Below are experts of layer 5 (counted from 0) of a mixture-of-experts language model. Rows are named router (the router's row for the expert), up (a neuron's input weights, with its number), down (a neuron's output weights, with its number) and show model dimensions 0-63. Each number is 128 + 24 x the weight over its row's rms, rounded and kept within 0 to 255. Numbers have three digits each.
After each expert's rows: a language model's description of what the expert responds to. This comes from a sample of Wikipedia text that the model never trained on.

# expert 56
router:140133117121125089133123176147145140113153122078109127120174117149160091125117120112128106114140146129126129114100177149123152096144141140163136123140107095073122160146142144136126099101111122
up0:135114152110145128090096177116115150126148138121143170162147159127146107097121156138123085119162116090124099121181134148127130125127165134138114150088157133142106141167125149116114151102113071
down0:104121104127131144130148139133124133118147128120135117136102157076161095117132140150113111160122114155126143143177144111158167194111144137116154131124117102173115149165115137119134132130075184
up1:157174107142161140117162131110100133091148117107098142144146127137099120115120099165103137124142153126127109167112118153112128102108101130146148167106149111118162122183138127135081105102093105
down1:108166100141117134156075115118140123149156118123101134130149116159118132100109104076143139155076116131120125117125127130165114136103146123111134166137155143095127089131148125101124067066168064
up2:110081174132141059108106121106143168118143151108134082146113120160113097116142130131121128098148120154170167112106149085113142116118093159106121128131132058155135132103135132132126150140130130
down2:143037135127163111103149128155143169101107106162154113132117131133161115134141114121128125100125128156136142154119100105149167154161113114186123139108106159138110113109141115077115148132098098
up3:160107138163108117087151109157096102178140155138114140107144112125097154110121108119127147143082155144092081161116145172131119114104087140117101159138119136183157134112123117110124145096136126
down3:102125162163130124156130169168132130123107131121137096171118136088128174143122108110069177102092162136131107102128112112135087124142135135098138111139114137193141157111129151128126123108122152
up4:112116152132125109131152114139159140153090103139121102152130126181153121091173099151130124169099097130150135162109094076115134069141142128111113144157119158112135141123073143148127108113114093
down4:156155135145128164127123095134160132156115097101130101116110156114114141132155092126123145135124129165116135114124114107112121123105123100109093122090102189142131121110089129120154088151104095
up5:126154102144113108150153141089180149141129118077067105136074134136152138137133099114121093110125164144098154159092109117123148147145098133113159171139087106097130128114179138125109128147119132
down5:167194089078112111143115098145138174193126093117145131115151125141122115119119112153120125136104127114095153138124149111099128155135169167134124129142153137085114113117157130142104163142140115
up6:108127162136143121133110109181135148171100134174135128109105129101123111102123107139135140105115104101144128173141153125126145104151145144108150145144085101114135132127134145118121135132116098
down6:166148153113195112131113111153158138092158106082175115122087139117089116155107114140143132122162080127144127141126138136145143099108068122109098133135114140148117161133087171097139119162156083
Description: Mid-word fragments. Middle pieces of ordinary words split into subwords, such as umb-rell-a, f-lex-ibility, cust-omer, cet-ace-ans.

# expert 19
router:138111125117124092149142189133157137114126135102122151123162114132148101129123103099162107131122163156109109103110173117139160111093109095153151099155125078089117175102137117152156114089115113
up0:096152144143160108142115083148113145125119130168118118142180156120123109125147152172109170140168098130125129159107109090087147058085126123123126100134131140148127116144132145118131109112127135
down0:174113134146126134143123135115134134140141126145141135165135140132138132148172155124057137137115106149157146137150129142154155119131140114117141146143134128076143132130096180130121127141091141
up1:157092138175090123141110131152100129103116168142144107123108145120136103121080134136111116086127098136122161112138126081144111111132170146142105131163112180140105153112138141157139131092151085
down1:139129145104110173147125142101143139111098142145073141092110123175114180143147130106132116092113112141137114106161155099172140133109137160107128088173134152123139167104158124140147145094119095
up2:166160107129122140087150140112141186135108170151090122113124146078171105131110148148130119103088155117061103091121154152142096118138128156121123132164136109109136130161161132139107134131143136
down2:123149099091098148108116104141163184136132115129155130099112153128087127144169112152120130110148119114095153114091177157142162141134134071134108116131143216127152107139115175125122122149119119
up3:124172142131128135116150149073149148112116165102117121120120118124091115135142080132123148099138151094150167166160143097125153153142122161160112154102110101152122112126145103159181154104123140
down3:115123112132113136105100137085151155153122079115124162137149143159102120106133127149123180091152134139117090108095159143136120175139139120149144102099147133089084137110135150116122117120127096
up4:124128144095126134114091150123164095099106156148152136130119147131138091125107134110098097104112156138138127125128154109150114120156113091163138134135082115124163117135101105142154144102125110
down4:134104125117146142171156110140138110101162097191070172127126126118093147124123127116107114141164122106171088124142142120150140124159124072141131114165133119167147121156134119102124114111151098
up5:161137141120133146166085115102113159123064141118146147152090133104127101136118150129107120117113151162107131150122144138117107124143124086139138137148106086120147122077088135119135147186140086
down5:126102146107038070160113137149133112152165131124125126144093147113077151127143095087123119111115158095125132140103132137126169144094126122123065136124132096134115173146109115126126116155142107
up6:167117118130137145090109130126118110119130118134136130139153148196111141139087145118126116094081117184117118114141114111107113139102052142165136135106114097106105165121161111131151156158114131
down6:153137140112151113129095142117168151137113101100106108133114156134200097104122111135130148120151124156115157135157158117149148096141097139097143136140096116136128084122130116157135121161113109
Description: Name-initial capitals. First capital letter or syllable of proper names, often foreign, such as K, T, S, Sh, Nik, at word start in tables and cast lists.

# expert 5
router:131119135124121084141145202150142127126158143086088115146168106120139099134125120090136152124083179157130149141126154120146135088094128115147150115134135066103130177116119167161150115109119113
up0:167142159156137159091128113147154123127117128151123133155125108113110137164116101084128120103103151160054116146084126131150155124123151121146123109090092088137165162127152116110124107132095142
down0:138098134140176114151152121114118154149150143112171115144122125140172134097156145135119164180132115157146107153091151146115144158134112140143114129103106109168102097092120116093134107123114109
up1:113139137174087124155148167084117076124138088126146123130132141118133092135118092102164123162124130120149083172127149129122148125148099123111115157124122122142129132149181120154150150082088106
down1:140127095130107108140149101092110090145125097108117153167092105133105135136146103133147112117111120116089088176151146120092126135125142156107155120156135115149163107134175115097125083116143136
up2:130076135168097133197166122102125123091110116141102112146139113113156123113098138109103137151102134117153146073165128114154129176121088128107099150148175108163087124155097102167124124128119080
down2:119115117136133126083129109123095149164130103135106158118072094152109122118144127152130119120162157130105135140161108139091110146125116144132126094141117108193158135147185143164108115159119137
up3:116125186105138147141123143110158167137090113148120122079081090122137142121117127117115113140127145132120155092141156108141098189128135115152111145129107110151119135115135172140180113122103139
down3:116111121121144147119149136103145125131113116126150136123149171124128107123129136150107108098111146143124129125111085148142115182129134112067094092136150095200159107158119107144138165163133138
up4:106133121136129097141115073124111097161082130140144078156136144125103131096139122144144147168134151168134103091134099149136139102145060161070115136079106133140138127183152159154103114137088134
down4:145100148118127105112101097102111136084116117131156125111117132163140138138110126128129131139153145130157163146095154143129125098101082087143149151106105134184098131154116108159131094151117145
up5:153125132187132130140142082109132149116096132106089101121117121148122153114102154134121142128116065107154152142131136145100109140127121139084114161132143107152137106116082106159125144106159100
down5:117137187138115100105128113136076147130113110103142146136107148118114119079132127129142115134177132101149171172123124147135092155118144095153154174116111129135112117151168090129141121143097141
up6:095129161120116129149116138162144121134106146131110166127140128109116103121104109086102156085108142139071122099106140120156155122122078098123116115078162161102117123159138122159105116126094107
down6:146118120145166140120116119146126176155139153182150142085137092130128107090125146155143154126111101124128139103120147112102093160105137164101131164130099106166105095151166119170131131115071138
Description: Commas after places and numbers. Commas, mostly after place names (Dallas, Texas), in thousands separators (394,000) and in list or date entries.

# expert 52
router:133096150151136069133111162149149126112139132108116100115173141130129109094105108103145125116114126132142139130079153169121187139074114120148164140140117097079117183123137137148148089114104116
up0:163099157120140148131079139144118153154147094123118083119152135122145130120098108144134112154115132124162095189094127152124160125158097115158138126117158144113102102173151106116126107087153173
down0:155094152127104118143149127121163148111088167135154150117136106102116142171144103156079135100107146154103135129147107105151100076156133124116109143133143146191144122153098131129108099166174119
up1:157129120137150111124143140131136149143156104140087124125085145078129134122133114080152132127134163147139112135104145112121060118128133146132097185133129147161151149144085123111109130081122125
down1:135186110132153124128132132154096130100112148176140130153131112128123105118171128125100131107140123160129142127171171121138116094155112118150172137088101182091137103107147148110142131121113113
up2:104153096171150144131101137143114161141155087123155089128137133115113117133134119129128125147151126127172106123132121159091069144098131113130145144132110101125192115131114147090170127101151172
down2:159086125132135103147103111137124105143134114131081096134143095114150083125104125106118094110105149153133165105148172143119187115097140090161114114143137108093141124139116161153167156162146127
up3:102076110136114125085133162173097117055124150111151103139087143119105109141145101124145185126144119086116121096135140175121144129091165109133164103109118161115107126096119121139138141116170105
down3:139057114150077146095129094090135144138130141141144122130121118149142154166090113104163095136145105119116120121112122167155111107156140116118125089123149146115138113096116078107128143111150119
up4:192116156114128124145129123127116158168147117123085140153113106112106100145144108164117160141124174139125101135101132142163126078124114053118128125138116135148119127148132131113139144096168159
down4:150115129103133132100133091122114124153099121158087157157123108110129107138131130144103174092118138104097092191085104123151118099126120145142116108132171185107113139123106154126089128161132187
up5:143130115164158127136181144139133137159179140159100103156128140107136146115121133141145113159114109113136125125140134147140104126126073150143144168124091120105115127135127142114143137113128173
down5:120115134174155121152128123124162102131153130145147107136154131099110119114105127091118106129113128128138136139109127120120127124138180119118102140136153143215143128125165119093151169127137124
up6:127101163088102089116127140095179190160088174074125140124161094141151149105124110134101085128173156111082141098138127130126133138129113174125113124148088139141117122131123161169150117138123121
down6:170101141100132167120103079159135107138111134134121144148142151128116166116094147146109138126117118095114142106156111144137138133160143118144138165114127152142147121106103117107129134115153127
Description: Naming and work nouns. Nouns for named things or creative works after the or a, like album, film, song, book, plus called, named.

# expert 0
router:099108145130106104129119152162140142107135120090120104131157131139136095124121130066113150159109124121127105097098167157172165072094103141141147128146114101114125170167150150135181085076114133
up0:131141046122134141163141100170111122114160103142128175148133182114153146131139144122127130134121117121100113113139141116114125101147134082107146148134107130129119137118143100135124116107133105
down0:114149110097090117114135138108123116106135127117154141155135148137110070166185127157167116103136172147127149155110174116135148157112130137119169120149163128107145115088152149134115094108123097
up1:116099114099132142142100148122171135105107140093130137105110119122132083124150156124110137127187100145152122118176135147127124131134109075139081166156093105131194134145127114103148111095138117
down1:167131095106121130178178114129133115140128167134140069106138107123153156143096076119121144178115100167153130092127147115086124144125087170100160109130127107156144091103113123127105110129164122
up2:119143078095126115135129103135153124170109156132089100150154120138106165142131103154167142115140147105158155159137132094068138142166138107119156097125090133153122109148165143136112119101125135
down2:115119141113132097115118106121178140130176118108147163151120139124085154138151133162190068084163133110109142164117120099115152132144164108103127104093113115145178118147118137139131143123133139
up3:147142197163135136135137154114138112149108124163140138113102172160111142128082124118107160164083109139082107110104119154163081115142120128139149123143108101126146157135114165152109116099108108
down3:128149125115110111118156131150113131147114155104152105130142092176143079113097116113086123134137096158135124106126102141107123131109099177158126147171132116157080090144141121112130130128121126
up4:139143093134100118156144164105098126139171076107142102087104136092155154128126150116115130112168139122162141118162128092147136132160133095099126145137101104144138164113107163128151092169145111
down4:124118111171130168130118082100128130147124118125121128120151101096158118140094112106144134121113122098129119152145099109120115136149118136109071115140143086170136066095104154111162089154118138
up5:102142152108119113133139129141130099132147135156110121153147160116095125153087111122147174117116153148104093168123140099075165153167125096127132110104083120154143121137144174140137086146127166
down5:106115103123141126113163119107159097153129120134143164186118147102117135114147094117148108123102125126106120140113122094119166124129145148110136119096127131160184089167163149146129131109110104
up6:184127119174083113154195120151138135101110120135091149102149153147166096113132100146118151148125130155107110116109158132152142098075115139160130130159138125079085154120139167137163072119141166
down6:196162113148084144109133126113084110140113092141134112124152137178146100099121137134125134169117138153142122110088148093129145105124114118133139140130126155103098084146132098145145100117122161
Description: Sentence-ending periods. Periods and closing-quote or bracket periods ending a prose sentence, before The, In or He; also titles like Dr, Mr, Lieutenant.

# expert 55
router:129111136130140112110131180147137108111132115100120113136162126126119091134116101117158108130132143149113111111099179145133162078091142119147157125119132085129143175126112178146137099101087131
up0:109075152147125129150124108110160117094173128131146112094152167120125129190159111054130097136124125124158134101133130160144191117155139102145135114139143118135102151152111101137144119110141085
down0:130150094099099134174123109130143128127138112160163117124152116109118121156148098140107158099119149116147119111180105162121118129109104113105146066167124089210126125097142162129138125103148149
up1:090114081098094120135143184096115157164147123114094139171119112126160146112181194124151095128142119144111122112122126151143115107150120159121127110072112112138144123125109121133122093130113162
down1:080111150119131167130141110144155146163118117155167123158132114116113174127119141118118116138150108134126162142187157126098104086092153178115101106167136107173106102106108111162097116136140100
up2:148084150178147119165114095154143114123119114135138108123130122126110135106140079125116142112108090098120152130127157168135125123123103144148184161091139143145141148097094142104139136063127109
down2:082146137097159159141141136099142107121080127142137144153094177123137110093156136136144148088111130133105131120134120096122110082127145104124072113114138110159115142102165145149132113109110114
up3:148119110106146147121088170090133132132138112099109159090141151127162128108145089153172074154103174101140052119123160125175141126169134110144131107107129085122144132122116152148118128170095157
down3:125112114155160146098137092175182147115120122162090105080129117138122089156139141126098152153165146089129136143114163121083142141162160133095139158135141111174114111126124140091145136156117130
up4:160056111131128129131088123124126135107081113133149170123122144135138136183087107099170133128094157153145127146105164145137141125117131094107143131132146127127127132100126156134124140127093091
down4:117110124113117129131105106118106138126121091096163105133097165136126113167175120111147142143138128167103178160140138143155102141143129143101181160130087124132127110096147122082084103092122121
up5:157090099112123109124128132103137126119091148151155149161106162164111162125197118129140121115121091103128171167162114099148161116073102151137113132131171123136129127117106109147149118139155135
down5:137108118113137144134137114110165200104158133116131069101139120144122145123095116152113145190145123147161089063123098133095111153109124130133112123150142076173107112145133131140128154148146077
up6:126132111112141142144132177165113132135119155121137130126149092109125177149121136072145119087126125109116134110133103106168139097133092101119140156111110137116072117116119116091126126090187131
down6:105106172108107130176116132114134124075123172136174088155118088177169118109115070102149134176116090138101098101145152152140152131133098147107121158148122122159129130109093118132134088144118141
Description: Table cell separators. Pipe characters between wiki table cells, often after dashes or scores in sports results, minor-planet and survey tables, plus semicolons.

# expert 15
router:107117145140139105128114165152164139118135113100108079147165113151150100125120111112143145124152141129131120096125166144153141086091118123170152124118140076136122195137114159172150073107115109
up0:151134144149121115096135162102129135116159092143155099120131156092119119171118121165145128125135159153150112122137171112101135109097111121117109091132130120138178151197127136126134148125110134
down0:113124101109171153109150142148113156105124085171125136162104108113170133095148123131149125133148170111122163109145128135112127089110171108142099131124125122144181148127123136121105117118078155
up1:145115142113125138088128131156138117134069147121118102119170153140123158199115132132101125086095145119144095119120141115142185133142121132173114141141127137129076107110127108161169134180136121
down1:102138158096174138092108093122126104136127118184112133119146103164148133143136132169103130155142138147138155115149141131116105084141144064108089159171127125206121122130118135150108119155057112
up2:165143141123124126103098087123118163126123124146110114114128145149173108170175152126075152118168192106145117124124116113150149143134108151142150116146095105138107115099096136141152151159103113
down2:097167135117145152116141110118105133134160091123149151098124118155160149143144122146119145126124114171117151121116132157136135098130160102160100141128138090241115100097140077106152134099102149
up3:153135151117134155093121157133092126126132105108100114130153127164102141166174129157120106126142113101165096121136111103114155134107135131139105137109103131148172119143089183160112123136152113
down3:105166105102155171128103133154140171155137084114104148142116138132166111090108112145112135149132137098090161107101129157131107086104159141127102119163151110176143124138135098153100137160076139
up4:135074130129103113144182105106146164069106161114130132127120104099147086156146144098108121145100090129143136125156108094127127152096133157161141087163132114125094100106114124150126149094172147
down4:139089071129077133127102114153137147169073135106161137148140128161156165140130138125159127135118092141124126084112156156155122097124093155151153109151104123184120120133117095169109115082159101
up5:104067134152121113161140113160093134117128081064128120137133116149123150158133139146104110127114125136128133134133158084134138128102113123153171097127164117128095124150136097124129103135112116
down5:150148148122131136160107124105092141101114138101147110153117139124127122115139100151124120129114074083103086153125151136144113129070124163149103170126122161157100121112141109080134159136145142
up6:130117140105137108122132135148095091144140148150127153131133157130085173088116128110094107127043087118095093128128136122102148149086153131103162130131151180102120152102177121101147158151122120
down6:096133126094171146115130085182113153167105072159134121103121148129130136082134140120098123165090124115093136120135133102141144117115119160126128138123096145233118114122142101147135135128079115
Description: Table cell separators. Pipe characters separating cells inside wiki-style tables of sports, music or place data, typically after a name and before the next value.

# expert 11
router:108111126121127075127143167151182126125143137081099107147180117130145123116127141100130112122146129136111111137095155140110142093099153122164159116134115077107138195141122124117172107132100127
up0:160124164121092143149169134114166120147132119083117120124128065123146163135095149123125133122081101132130168153147102120112105134133145140151130140158163144151089141147148128146097136139101122
down0:089111113143177101141084095169114157146143124119154074147108177136132109130150102116171109143159134088117096109113154110151159148128124107132114140101167113142131160177125142129134101119105130
up1:198110163132127120150129094108172076110142179089158148111121123096129102127114132126131107117122134141129140120070120077147110124171136118182114132103131116123116157122139146142159127091114156
down1:111117163144132131099133130095071138098137139126140140129101140173125110108063142142120137117157116092135117129138108130141132128126127176109127130172096138159156146173099085113099138130153104
up2:139086184116111119119123095074155106190132167137149098147154110108142089120084116119117133102108146127130161114081135138186116120120124141122169119117125111156132131166123181144170108113092142
down2:130096112150126114091134112126131168139148135151173127099121100148137118107099139155139142131130088066133099082129091129121098154110106173131128131143103110183134123170124097100126151134157121
up3:140121127106098137143082150135130138147139191107129131133133115151118083102097125104107170125125084113117122126140100174122137169084112138148119128147166153150132138123118157128108130100098115
down3:119104120132101146150148138168111129095081119099144102154135147116135119076136124112128139125089145133094140088110121144161147087109092109115127136113098108139115123177145158141132106082080173
up4:160086158131117132159130110122189140112166116116126149098151161142095140146119087103119118158143145130143097144142118132129157133119118138126136113145161126151158174082111140128148114069105086
down4:123124136098116122140112119127130113141162119080167149139132171129103180128170145117140163093150111153145130131141109088112173119156175119163120096158150122149135119123117133137155086139134114
up5:116148123124100124138124132130182105157147129128100119113142111171141102100109151140125140144157126098121150095124144116140150088127149130093116105106124090142139137131128136152100104101070114
down5:060162119084148141108133169116159150107127156103157139101119113126154111078155156159106131117132125127142144167118133103114150150110171147074068121105138133165135120156139124139160169177085120
up6:150085167090117107145137104100095187116148093091133124136108146161114117115114098127108122136132097151114089138143154125114108118140123116164123139135128100160142145106073118126135145139144158
down6:086167155119109120161146150185147109133133163138122119143137128094107150122103116101115125127109152102103171110151125147136122138091156137125161102122112150115141132113121115143150143113131108
Description: First names, taxonomy colons. Given names starting a person's name in credits, rosters and tables (Richard, Jason, Michael), plus the colon after Species in taxonomy lists.

# expert 60
router:140144120115123080102129152142173104106144136084070129114153134123123114129090129119126099149142148157150101120097150120125178086111132102120159129105102098115103197147149132156160123101090125
up0:143090117146106097163123100106159126120150179070100152094104152121152128186114104130138122129103138113148153131130102117130085085139136162137150200129125154151127120136126137175153135097101117
down0:102145145154144114141136125124151153156130091149087110110127120135118119094136086172094153139109157159180106164097115096156184109130152122062097124097106124156135141080140157131119165116111101
up1:166124139105149163154145115147123118159114111107128148096118135114151080128146113114108138156113149115124130123124129137151133142090125117151153140130164107155106107164135158150112151109117134
down1:097150138141096091140147115163134134106110099125148087112135130129123105191123123151099110157162169127160113157126147128128135159147147125118080153067133128157112099100156149127141133121118102
up2:176085108163110174157167125111192146078131131128140173111124107110121106161136129133130151148114157136116123119137164104125081158135136112168169134166130122135118129087098110116154115127141128
down2:109169104144128137128147118115160152099124122112108135074125142121123120125111122142121153162164179159169096102096179170142167105162173135117097130076131131087111131129103116166116186130099107
up3:181153070103073144123097191157099138105105149107116152121148116106138153124128132117110143118150152114158115126120117138179167109127131118140139083144173159137140155143142097113109100139123117
down3:157100157106174103160112124147097167148106107119117137115116112114144136148197132156124103132132085148124132127141161170159145143115159119173120089125093125125125113137080130137160126096137109
up4:150106175093123175139087117133079152143109155074100175127104131146146162171153136149116135138116112134115156133141154135102130137167112142117142121165129094110092132140171097147135140117120164
down4:120095165129124149159126123116085144109109170090122144098144137098146134145095079102130148121093136162091117105146148100115145179146125122147117098182128158120121124095126092148141134093148106
up5:123135120116103136157137143125156171142117155089108074112141106102099155142123076146133130125116100110115117121155118158138146156118145124135143156145130079156148116107101117166177152113112174
down5:124144118152152098105144139127113181157123166167148148132156170073059125158075111097136155136152133126109110120135063116156144124150143136111156146111091112192138146110147128132147156139149127
up6:174086116152140101095124109109127142120093133129109119115134097106102122168141142158103158124115147193137128160141128134086105106134133111125130118181149094129172099142113137157175125135126115
down6:061141154073122103174133171123107157142125130146135161129129128151181163107132155113147116129147116091151150083119092109135128090116139110108108132133117145139145142135140121155153110126095130
Description: Month names and percents. Month names in dates after on, in or a day number, like in August 2013, and percent signs after figures in statistics.

# expert 23
router:113098123094125081166100175144159130112133121113124120115144129158144090153112120138138155095143136097119140087089172137086138099100125138163176168140115117102115164148128161136157094129096140
up0:160111126085089145141125121132140081154112114102121148167128113182189140150101103115132144117088094174116112110140162058096109103128151166131122127072150082114112111140130135118149123117127110
down0:135103099085153111132136145131097151120111149156064131136089115131150142109120123156096104126098152135110123119122140069096147125144098119106135159125138102165090135158140131091115143143126138
up1:082077127156154100121080168098183167157140160114115159121150152172080107111124133134165133113095103145180101125119169118167099122153107092147123143132086133105115109120084156137117127139129130
down1:105109167109105130133131140144141129120140124138127153090069151106125141146131118152136143115124145129158126076129112124141129173115122101184123161115167114112112136110114165151059111133090129
up2:127117140090132150108142084100131119145142154124134129103156069169128100078143172108132155150118145152115133098113155117133094113143143144193180162145107078051133128129164156116109131098145104
down2:130166127124128149122153153127109117125156125135114112103137098130106158122104128110151164134168117148150123155181140117151126115159146072158165160069170099096084128143140138120103141123098108
up3:150135121125098133122177129145160104137101144134076115133148113125116163144122125132110129138113150091157061112101173064148114140146046105106165111113105156102091143144115178123134117106143159
down3:175128141134104128145120141095156122130129115127145162139147156106073120135102094162093116113125081124136101125126093122121123115137126121155089093122117113168116163149126114090115136110151137
up4:120128133130074149144106148169149058119134147107114125084107156122141093119143105118160103152171125147084116128155083168143105154131153124146157148137188160121092098097137112124138132112146146
down4:112093148137140134180083136136145134102111139120110069095119124148113163131140119134141082164140139090126095150126139179160134138120120135072110175168093132141103152095098162159164115148116148
up5:092099126103129135148125140197102102074097164094116127146134174137113136132116130158166121165133120163145091071104127125146158165127121143135150148131154127144105130097117137173174103114132164
down5:130143101106152157124084156119118128156099149154157163155110117142121097125128111130090135136125131135160106103102157118129103178140122118117137142136140107198119116114137124121162156140150136
up6:099130116168113097185123103148157122112125126100089109128134082134087096103125124123126114121111136140135112140091152166105124131182122126149128172124160085101125130098083160139162136129122179
down6:143130128108168092183105119133102117081094149132111142113178110098144094147117115144146113105159106151108130160157154138125129105106088136124127107108158144149133117132122114158126155141110163
Description: Mid-word syllable pieces. Short inner word pieces such as it, et, er, ic in names and words (Alam-it-os, Ait-ken, m-it-igated), plus hyphens in compounds.

# expert 48
router:133100137118139070083154152120162154123150131098112129128180122142121148112113126108155144112146172129109109086125172153144152103115107122128148127125121102073095166139149132143152122108106096
up0:130084159112120111106156136179162108142135106099154136143162124076110124102096075127122129132136137143112113144099092126137148110132106145134123158119158161135086122106094151113191125113133101
down0:122095167066112115117110091171140172128140083171156136132109141127141155126081097140136171139164152156153106149117158154118111142108097146152116146147144151111173114133124134100131153090140129
up1:179128148146145121119105121135119105118126170098131124165155164142122128115145105149117133128176159089085135125123106126115203114156122100143110155143165136137136116090127132113133135121157121
down1:102125070131122142164110129141127080132119102121116103106145144161124096089140115160132138162166135115122131150137127129142159111119092057124155155161125136151118106133139138116110109140155138
up2:149125148145145098137121121137134127137105115131105119145074167156172131168175098096134131113104123153087096141127143110128149169143130130105155097162141112111145118072097131128115133143109102
down2:158160152103160105167159154114112175132116109147098126144166063125096165116147152111116108116156124102147098097144102082144103153106141115137160122109122120109116161133129126106120143155149131
up3:139116154091109106112133106145157138174149084140145073125147109138104141141144129114106171193098116075115138146120150133141123096142094118123164154142122120112107105140075095124138149148119130
down3:135129139112145115126154109115137142081133121105107140134101133128098123131115126165137136152134121166148115126116103155104074142115137170126118165168127164056141093171082113129111137123087073
up4:110110169117128132156153141106136143135146190090112121099152140125088138124099146126125126127108167097119118144127118159163124144092096133134140096116144176116092108140081135109131129152107127
down4:132168128143121121118119077129112161157128131111174135091110137130127164132156158161109138149133098113117116119135120120098100165128117131084113147110091141078160116190137136116108112132138098
up5:141123152094126159129111158114144145189132114119138140094109135137087119095148123094093130135101169139123101168100112139168114134132082077136170111154157164127097124128118130093200117128131094
down5:144145113118137121110157117127140173130087118129164119117118163125125110098110161115093111116096160105088152170124122146131107139154128098093141194109128084122171139153094123130139110086123147
up6:122099201089129107108168125123150162129116118157153141167155164117121156144101124113119153112142118126122107144118170113131131065141090108132155137121086114214125121110149162122139129119137171
down6:133080133131159103077151104108172162152146109121123119107118165157151112104112115168112137117132119146120136139112139164150114150098143141152126118164137118115143126107135117114118161123120160
Description: Word-initial capitals. Capital letter pieces starting the first word of a heading, article, paragraph or parenthesis, such as Systems, Livestock, Fred.

# expert 1
router:143106145124134108119122176154148124125133138094096092121176124133131109143127117102147114138139176133148134102130171122126157099094120140162176123160110096139125163135101142146145091118117098
up0:102119136151107126169138076143141149084107090124146128150126170105101148146128114104144169126139175130143194120145141175100135102161154153132154113119138119146104116119114136122114123128115162
down0:082125105107129173161108119156093128157109085129139115112121137157147110095152132117138147115105121180123137094166146135135177104118145098118105141113087087175115119132113127164157108106117125
up1:114106161163146128057145157104093152095153097109132123145129130142143134164133132142141093164147141151111116124125126106146118125142110154150154144102108117145146131167120201114120114137148108
down1:110164146142099101110123140110109153111099106147102121147119110132176193102127094146119155140139155138125116113148142093159147091113178123087083104096143127178152115104151127163106115154090086
up2:132138147149115119144124125161158106126113149071132115105136134117117154096103162117120170057107117103102108103124102163175122110184146119165123124163127141137132110145117090121157117120166166
down2:102114131119164160131089103105120123120168141116100141102123122157109091108143169162113169126106138105109142124146129081138113126097132103098109153116124129181125118090102149174082128151101162
up3:148091141148170127081120131108095151152124130120084138131152152156125147129151125150102169140152150096141135118137159104177145141107130143148170097101113095121079115139126131108125125157054118
down3:127174141121132162090110149102123166152131141117088143071138136151151129083135147190108153152137141140113102108105132115146093096146177145122099109143095108172117104115098117108141142104119159
up4:151137130105141127100165112124156118131103121165096130123104114133131114097166098187115123105125092157119112103122121121121181151145087088105134144162147116109114113110145108135165097161079127
down4:114171130087111119129133104106127183183100100151110148151144118135138113087105148154105116136112149144113128099141133123125113094105136166099137135135093120220169138117142144163133128103071142
up5:143130194130108146148107125116127162084157074115137122114070148135124125111131105139125132154146160109137136124123176114137119097113120153105131086082115118138156114166101149154121108138115110
down5:121172147134153131124103098162147149151096127151118140114109141125138099156118141100149154153106145160112078100130147103131106162109150182097137102077133150174129157080152114142119152179096142
up6:117142150086122143114108143150145116122088151128101147119127153163117124164126156114114169132172101099130106132135177110162180154116056078121110114141160137124085140117128097152121102150131154
down6:149161118181131100127131167137118118119090127190129115172138123134083138167122096123124111122150117128154094125170113092112136104113161120096128126121118123133161148118091163160116114160153114
Description: Table cell separators. Pipe characters between cells in wiki tables, mostly after numbers in league standings, election results and squad lists, plus some semicolons.

# expert 31
router:113116129099160081103130167122123108114146103119082102140155165137141109117149130108143129124146144173129137137130166136145153126088116127174162118122099084081125176141103165156169096110081108
up0:141135107114155129144172124107134136149174119146108091102145125119131095106077132131128128128117121130140131111104158120133129104106123153079116141100154081063125105133133143127163110055138179
down0:162139117117143095138105121098102121120137147099175149128106157134148098147126142162106128187122131133158201123140162082128122136138148089098132140098159175085090089129189095118134163144102118
up1:169130159116151085088110192105127120120130122112139130139152104116102147116135158087119142173130122096145164138139132089122115080162147192144159160098118116080145134114130109149103146113106145
down1:095129112147131162145148152154082129131106142179076118131114194080120101143083152116109141128109129118111098172135097143095119103086111144121161157124123122098127123134109138141115128164123072
up2:152153171122124149153134150122139134081169141097135109147105156179106061149097138128091148122150111142127163130101155099097131162181146129140163123114083128122155112108099155131100132101145091
down2:176117167155119136143115115179172123147150119078136154114111149138114108163118133140142120121120112112106111080131130107133131096154085107151147121120119091161164140126094143109144169147135084
up3:177134138117108153112131133127104089129147121098160109186168097121106148139183162144130067127131133075126132112118139108118154113116127127114117149129149144134140107151114105124149100135102125
down3:166127124120098125118118115087174153179124154141121114117131130144116117148131087121158106138161136090131103116097122131065096126169089131091165143109085148196172097130127136095171155109141069
up4:127122174095103162138142150156141136133163124136155127100108140117179136105141106130123113132153105109127173115107158155117135114129115147126163138152139151173114120108149123125100107123075080
down4:135117107129127121109118140109122111162109105158078107126115146124139121110099144108087132190133134127109134130136121122111133146131159170127130118134127123140116135136083122121146151176084177
up5:152133121113087114145106123117136142110167128123116109123134107178111147160158124109159165104119122117149142113151151132143125094125138108136152114171137100093129131095144187161129145101111108
down5:124134185143100126101139097101160143182105125136131141114117128110136073126152139101103128163103131135102141130119098147174146158145165163110093107145140111168124125125136164137097142099094115
up6:139102125113142125101127143162166133145165154080108164115092139107123152092095093128163130176165103104118108110085137168133178124126129180158134111122115115136111116104134125113125122078134084
down6:132154145140097094126121125073164120168105158110113143109128067151160141159130101103126104137147164091121115119130145123157115145131143106124140163114095113123095140110100135123127159067164101
Description: Surnames. Surnames after a first name, such as Smith, Jones, Miller, Wilson, including surname endings like -son, -ović, McCar'thy'.